Experts of a small language model.
Size: 16 layers, vocabulary 4096.
Training: a variant of Muon for the experts, 719M tokens, 2741 steps.
Below are experts of layer 8 (counted from 0) of a mixture-of-experts language model. Rows are named router (the router's row for the expert), up (a neuron's input weights, with its number) and show model dimensions 0-255. Each number is 200 + 20 x the weight over its row's rms, rounded and kept within 0 to 999.
After each expert's rows: "gets" lists some tokens that make up at least twice as much of what it gets as of all text. This comes from a sample of Wikipedia text that the model never trained on. Tokens count by the router's weight.

# expert 57
router,187,214,195,189,224,205,184,211,199,202,184,167,180,206,176,163,207,185,203,213,183,148,222,205,192,171,227,211,245,226,219,198,207,224,195,203,201,194,169,193,198,206,203,171,186,188,220,238,180,216,210,200,198,242,206,225,246,186,196,184,159,196,194,233,183,202,205,219,202,220,185,206,191,211,145,183,215,233,215,194,181,197,190,243,194,220,224,200,219,184,206,186,234,194,238,184,197,192,187,191,218,197,216,207,189,212,210,206,220,213,208,161,200,163,212,211,189,218,219,172,225,207,196,179,206,188,202,215,219,174,210,210,202,208,203,210,202,207,187,182,174,206,178,199,188,192,194,184,189,212,232,177,200,203,194,206,211,227,165,164,234,208,210,208,192,149,170,208,189,190,167,221,194,211,265,158,201,184,221,204,180,230,197,178,202,191,199,197,173,196,199,204,201,197,223,218,215,208,167,234,198,198,178,191,181,194,227,203,188,202,198,149,152,235,186,240,197,202,180,159,189,201,225,217,168,217,192,173,205,229,216,174,185,196,214,175,160,184,221,206,198,225,199,195,187,180,189,190,178,237,188,217,175,204,200,192
up0,209,191,186,185,210,230,203,224,206,203,208,228,213,213,215,214,192,185,184,194,205,167,221,196,181,235,210,182,203,233,199,209,201,181,211,164,191,216,204,229,240,233,197,191,214,222,244,204,197,183,184,214,180,176,198,203,182,157,174,211,198,213,181,213,184,218,214,210,209,197,202,229,222,193,177,195,146,202,190,203,206,210,229,213,182,208,226,186,203,192,221,214,192,196,198,217,246,217,199,218,225,197,182,186,218,191,197,182,209,187,179,213,188,184,206,169,201,200,210,207,148,212,144,224,215,206,218,196,203,203,206,191,173,218,204,205,222,209,151,181,203,182,183,173,185,173,217,199,165,202,242,214,198,219,198,186,206,183,187,242,204,185,192,193,189,181,171,210,178,215,220,178,189,207,202,183,209,182,207,224,200,198,218,196,223,194,212,152,194,229,212,193,156,215,169,195,223,201,208,205,195,203,204,187,225,204,206,192,151,202,239,187,204,211,167,152,174,168,180,252,237,225,188,215,203,200,212,188,181,227,223,205,233,185,231,189,177,170,185,158,221,187,226,196,179,226,197,186,192,233,209,183,172,187,215,230
gets: " of", " for", " to", " in", ":", " C"

# expert 33
router,193,200,199,231,194,200,209,203,187,188,190,216,242,161,195,178,159,219,187,230,238,237,215,221,201,181,220,232,180,216,246,203,223,217,184,205,204,158,240,197,208,238,198,203,219,200,220,202,204,205,205,221,197,179,208,208,188,222,226,199,182,225,200,212,220,183,195,186,258,215,201,191,190,221,201,186,189,204,210,163,154,195,193,187,233,233,184,203,192,200,178,210,199,208,172,230,199,190,211,206,226,197,237,202,220,179,180,217,226,190,200,191,201,230,175,169,179,205,204,249,234,173,167,222,211,223,185,209,190,210,215,190,186,207,213,225,210,203,204,197,197,173,168,194,206,238,188,203,163,165,181,149,208,182,183,179,230,200,151,179,195,209,187,211,188,200,186,204,194,213,186,201,220,181,180,182,184,188,191,222,171,226,212,201,211,207,228,209,209,227,212,232,180,185,161,216,201,215,238,162,184,214,208,211,198,198,217,193,202,198,197,180,168,201,195,149,184,179,205,199,227,194,206,171,168,198,178,203,213,205,184,227,228,181,178,199,186,197,198,226,217,180,177,197,185,182,212,216,193,177,205,207,221,202,176,174
up0,189,194,196,180,193,193,132,238,192,265,203,233,171,193,214,199,201,201,202,180,206,205,189,216,199,195,202,182,191,210,207,208,201,223,183,231,169,209,224,190,200,201,198,270,206,197,222,168,187,200,186,175,214,185,187,181,217,218,185,178,189,182,172,190,163,227,220,214,203,187,163,218,202,166,189,201,190,261,201,210,217,229,197,181,223,225,179,211,177,230,179,195,219,208,210,201,193,170,210,190,222,206,239,209,218,203,216,232,195,202,191,179,239,198,186,176,190,183,221,181,170,214,206,175,209,209,189,193,213,216,221,187,200,202,210,188,213,195,200,228,208,200,202,200,190,228,220,185,181,238,193,183,191,199,207,189,216,215,184,222,218,184,188,205,219,181,228,182,197,194,176,179,203,212,156,164,216,203,183,151,207,214,220,201,235,255,213,212,207,180,199,208,212,195,185,174,188,216,219,194,209,195,196,191,195,230,169,232,240,142,212,205,203,222,185,188,191,178,204,202,223,179,184,186,185,168,196,178,194,207,191,191,183,179,166,225,223,206,166,191,211,226,215,177,184,226,212,204,178,202,213,188,181,211,225,205
gets: " United", " air", "-", " Air", " mid", " on"

# expert 34
router,166,190,214,207,181,213,188,191,176,192,211,238,230,195,214,195,177,197,192,188,187,221,210,188,164,241,212,175,240,198,215,216,204,209,215,224,193,224,204,207,245,203,186,225,244,188,220,202,204,179,189,174,208,193,189,182,201,227,200,193,142,211,224,223,191,224,234,213,157,163,171,174,234,219,233,197,206,200,189,224,184,214,230,201,221,227,198,197,195,202,196,219,196,208,166,207,200,195,231,177,210,192,189,180,192,236,170,187,192,192,201,206,182,154,182,198,197,196,234,219,165,192,205,226,190,215,170,213,228,199,184,197,190,169,184,176,186,179,228,195,205,170,190,233,197,208,196,189,198,164,163,218,198,270,205,186,213,202,194,190,218,208,187,196,201,205,175,208,203,163,247,197,191,197,179,218,208,191,213,192,210,177,205,221,209,187,241,207,192,179,210,161,193,227,198,199,236,210,155,207,207,196,220,211,177,213,199,217,188,163,209,181,177,202,199,204,192,209,193,209,176,164,196,197,217,203,197,202,199,192,211,200,193,190,236,178,222,223,182,213,207,185,257,189,222,164,189,188,229,192,184,206,196,191,191,222
up0,171,191,214,225,221,211,221,166,198,251,143,224,205,186,166,171,203,191,208,219,206,192,221,213,193,196,212,199,205,204,199,170,137,212,220,200,197,161,225,202,206,189,230,213,194,190,217,217,217,180,162,226,178,195,214,186,176,196,230,204,181,188,180,184,209,266,178,196,178,219,189,211,204,243,210,214,200,198,203,192,207,198,194,174,168,215,174,166,183,220,194,218,196,201,190,219,172,216,178,181,178,207,179,189,195,231,218,199,202,163,207,238,237,180,217,197,210,199,181,222,201,149,241,195,228,206,192,203,209,189,187,199,197,194,191,182,194,218,226,157,217,214,207,214,194,205,211,195,200,228,201,187,173,223,206,225,179,227,208,160,179,190,197,195,194,200,212,197,175,205,205,186,203,187,223,201,189,214,213,198,193,160,208,203,217,224,196,180,226,174,184,199,223,207,170,219,196,200,190,216,201,168,215,238,208,223,194,248,194,177,212,171,201,179,193,211,203,208,206,222,229,195,164,210,193,194,254,188,225,196,181,210,210,204,206,228,214,176,196,192,154,233,211,205,212,213,198,210,197,211,196,156,200,176,185,203
gets: " for", " the", " with", " in", " as", " which"

# expert 52
router,178,195,237,205,215,201,204,174,195,211,192,197,187,217,224,199,199,182,197,165,202,182,235,181,236,173,219,206,189,194,208,213,208,186,204,195,224,188,167,189,218,188,221,192,208,204,219,221,225,199,222,193,193,224,249,188,241,170,189,172,196,209,207,191,219,209,225,178,191,209,218,191,174,203,204,195,200,208,202,192,168,210,181,245,204,210,190,234,231,170,208,202,205,212,213,178,183,196,180,167,163,174,188,225,198,172,222,170,196,236,206,193,181,185,221,219,187,237,182,178,215,177,177,190,221,186,210,204,205,179,213,230,180,210,208,202,191,232,207,229,167,211,182,150,189,211,207,150,217,200,235,212,216,169,182,241,230,215,179,189,205,195,173,201,210,234,183,196,208,178,180,201,198,201,205,187,226,177,182,197,164,184,177,155,203,195,179,208,187,188,172,198,222,178,206,198,198,187,186,184,218,209,182,201,211,222,193,216,181,179,176,175,169,240,198,227,239,180,177,200,174,203,236,225,179,211,200,226,186,208,209,181,174,191,198,170,211,179,213,181,197,244,191,183,208,198,194,187,163,241,221,210,225,225,233,201
up0,233,199,152,224,218,182,208,210,177,224,231,164,209,198,207,207,156,211,252,186,209,168,216,207,215,191,189,215,200,217,156,208,164,205,188,196,171,148,196,218,200,187,237,183,193,175,219,175,203,173,229,203,185,221,209,206,237,191,183,237,226,224,191,198,186,185,214,236,198,182,209,253,216,219,190,199,208,188,211,208,215,206,216,205,209,212,175,238,240,226,193,179,194,190,194,206,198,207,176,209,166,209,200,194,213,216,206,188,210,216,163,206,198,186,216,170,190,201,217,211,231,200,190,178,176,227,202,186,181,204,183,178,192,182,219,188,203,142,216,203,199,191,200,151,181,192,186,219,216,193,145,174,190,191,217,201,206,172,200,213,201,204,206,190,207,205,244,184,221,191,169,191,172,191,200,172,196,200,226,179,212,201,199,197,176,213,215,223,186,222,182,189,190,204,209,217,174,235,199,182,188,195,229,192,204,214,200,222,207,202,226,185,244,210,166,207,189,200,225,183,189,178,209,205,199,220,186,193,239,182,238,208,204,188,178,223,240,207,195,217,202,185,176,189,202,155,229,212,188,182,187,225,204,215,190,180
gets: " of", " for", " to", " in", " by", " w"

# expert 7
router,213,180,241,201,212,199,167,172,215,219,197,232,189,213,193,200,169,223,231,203,220,202,197,187,236,242,178,189,219,213,207,189,217,204,202,203,186,150,181,183,182,173,211,226,198,221,186,218,194,163,203,223,195,195,187,203,189,195,193,197,178,176,164,255,230,188,200,221,199,245,206,198,180,217,187,202,231,182,195,224,169,240,227,190,177,170,235,172,196,166,215,181,188,218,192,217,237,159,184,220,178,195,231,186,203,184,230,200,202,220,230,178,204,194,207,227,228,182,202,184,207,214,197,183,215,199,185,180,205,193,215,162,163,203,227,221,194,189,192,227,183,187,182,195,208,194,186,152,191,217,193,170,205,196,196,192,198,214,225,183,198,218,186,210,212,214,212,201,209,177,183,193,179,198,197,183,189,216,193,208,232,208,173,194,213,201,226,205,199,159,218,206,211,179,142,176,186,178,244,213,193,189,206,208,190,198,204,193,165,206,182,223,229,162,214,197,242,238,183,213,207,162,182,185,244,213,195,222,206,172,203,190,214,173,205,200,208,200,183,232,200,210,204,182,182,187,208,215,237,201,210,203,196,199,230,197
up0,193,212,212,193,221,223,160,215,218,219,213,221,183,193,200,212,201,173,213,160,216,190,234,241,205,236,204,205,196,189,190,213,254,196,191,205,161,223,207,180,232,203,173,192,202,197,209,204,190,208,237,163,222,194,205,167,220,186,197,190,210,202,181,205,202,233,217,190,175,169,225,231,219,214,225,239,209,215,207,210,166,199,198,230,188,206,207,190,219,195,195,199,227,194,205,209,185,163,250,204,186,199,205,194,162,199,192,193,177,202,210,203,221,193,197,205,178,207,210,215,177,204,188,202,201,182,215,211,200,222,198,201,175,180,207,201,221,160,207,190,184,224,228,190,240,197,202,225,174,193,218,193,216,197,185,230,202,188,207,230,155,151,182,198,228,191,207,204,208,195,196,160,186,190,170,163,192,206,180,193,203,199,213,188,212,222,209,214,194,215,175,234,200,188,136,203,194,215,205,203,204,163,188,211,204,237,185,198,207,202,209,189,195,200,160,196,142,226,200,195,239,190,169,207,215,189,228,163,235,197,189,247,194,200,188,187,182,192,176,182,199,179,173,212,178,174,220,247,205,192,221,172,201,194,195,188
gets: " the", "ed", " \"", "ind", " on", "ing"

# expert 24
router,205,185,189,209,222,218,229,187,178,230,185,178,214,176,207,160,214,175,187,154,178,205,215,184,167,206,248,213,191,236,191,203,224,155,209,206,202,206,215,189,184,221,209,201,231,186,216,208,214,234,223,189,192,173,220,194,195,227,209,176,185,179,214,180,189,214,206,227,215,208,208,215,252,232,203,184,205,184,193,225,206,202,219,254,213,223,181,214,232,234,198,195,214,230,157,222,167,205,187,200,231,222,177,179,235,201,206,196,213,200,180,178,267,208,158,181,195,206,201,203,175,202,179,206,220,225,186,221,187,195,208,165,228,204,191,221,196,194,199,204,182,197,177,193,211,201,200,188,226,165,185,206,176,213,194,153,199,210,181,192,230,209,206,205,210,182,214,207,168,160,191,220,220,197,164,246,180,173,194,202,200,233,206,180,204,188,204,196,213,244,200,219,165,201,195,218,215,207,165,178,202,198,210,209,205,185,187,201,193,202,205,170,192,201,174,177,205,191,219,163,207,203,223,199,173,178,188,181,179,224,184,244,181,174,191,185,212,218,184,197,209,213,173,203,208,199,209,211,214,190,188,222,196,188,176,189
up0,203,204,169,211,199,225,223,184,198,210,202,179,177,174,184,173,218,218,164,157,204,220,219,186,235,208,201,189,196,205,170,223,168,176,212,176,193,169,202,187,188,211,204,217,208,185,201,198,227,208,186,238,227,133,226,214,202,222,193,225,207,163,203,208,213,241,216,182,222,210,151,211,192,194,208,209,217,178,219,215,196,192,175,218,219,213,222,205,211,193,193,181,214,233,203,216,202,196,167,226,206,211,184,200,235,190,197,219,193,211,210,203,218,222,195,221,184,237,183,195,221,228,189,205,237,214,209,216,180,175,183,209,191,194,198,217,221,230,218,193,169,207,237,201,177,192,216,177,201,202,181,192,190,203,225,211,201,210,197,162,199,196,170,214,174,235,199,224,204,164,192,176,212,177,239,206,179,202,203,208,195,187,203,189,180,161,203,185,204,192,169,225,177,194,198,219,192,206,212,160,259,148,181,236,168,235,230,186,202,192,241,209,209,192,188,222,184,193,208,177,179,187,184,199,179,194,213,161,169,198,179,238,184,187,190,215,192,197,201,177,220,192,212,216,174,174,207,232,205,214,218,208,210,186,181,209
gets: " by", " of", " to", " under", " on", " in"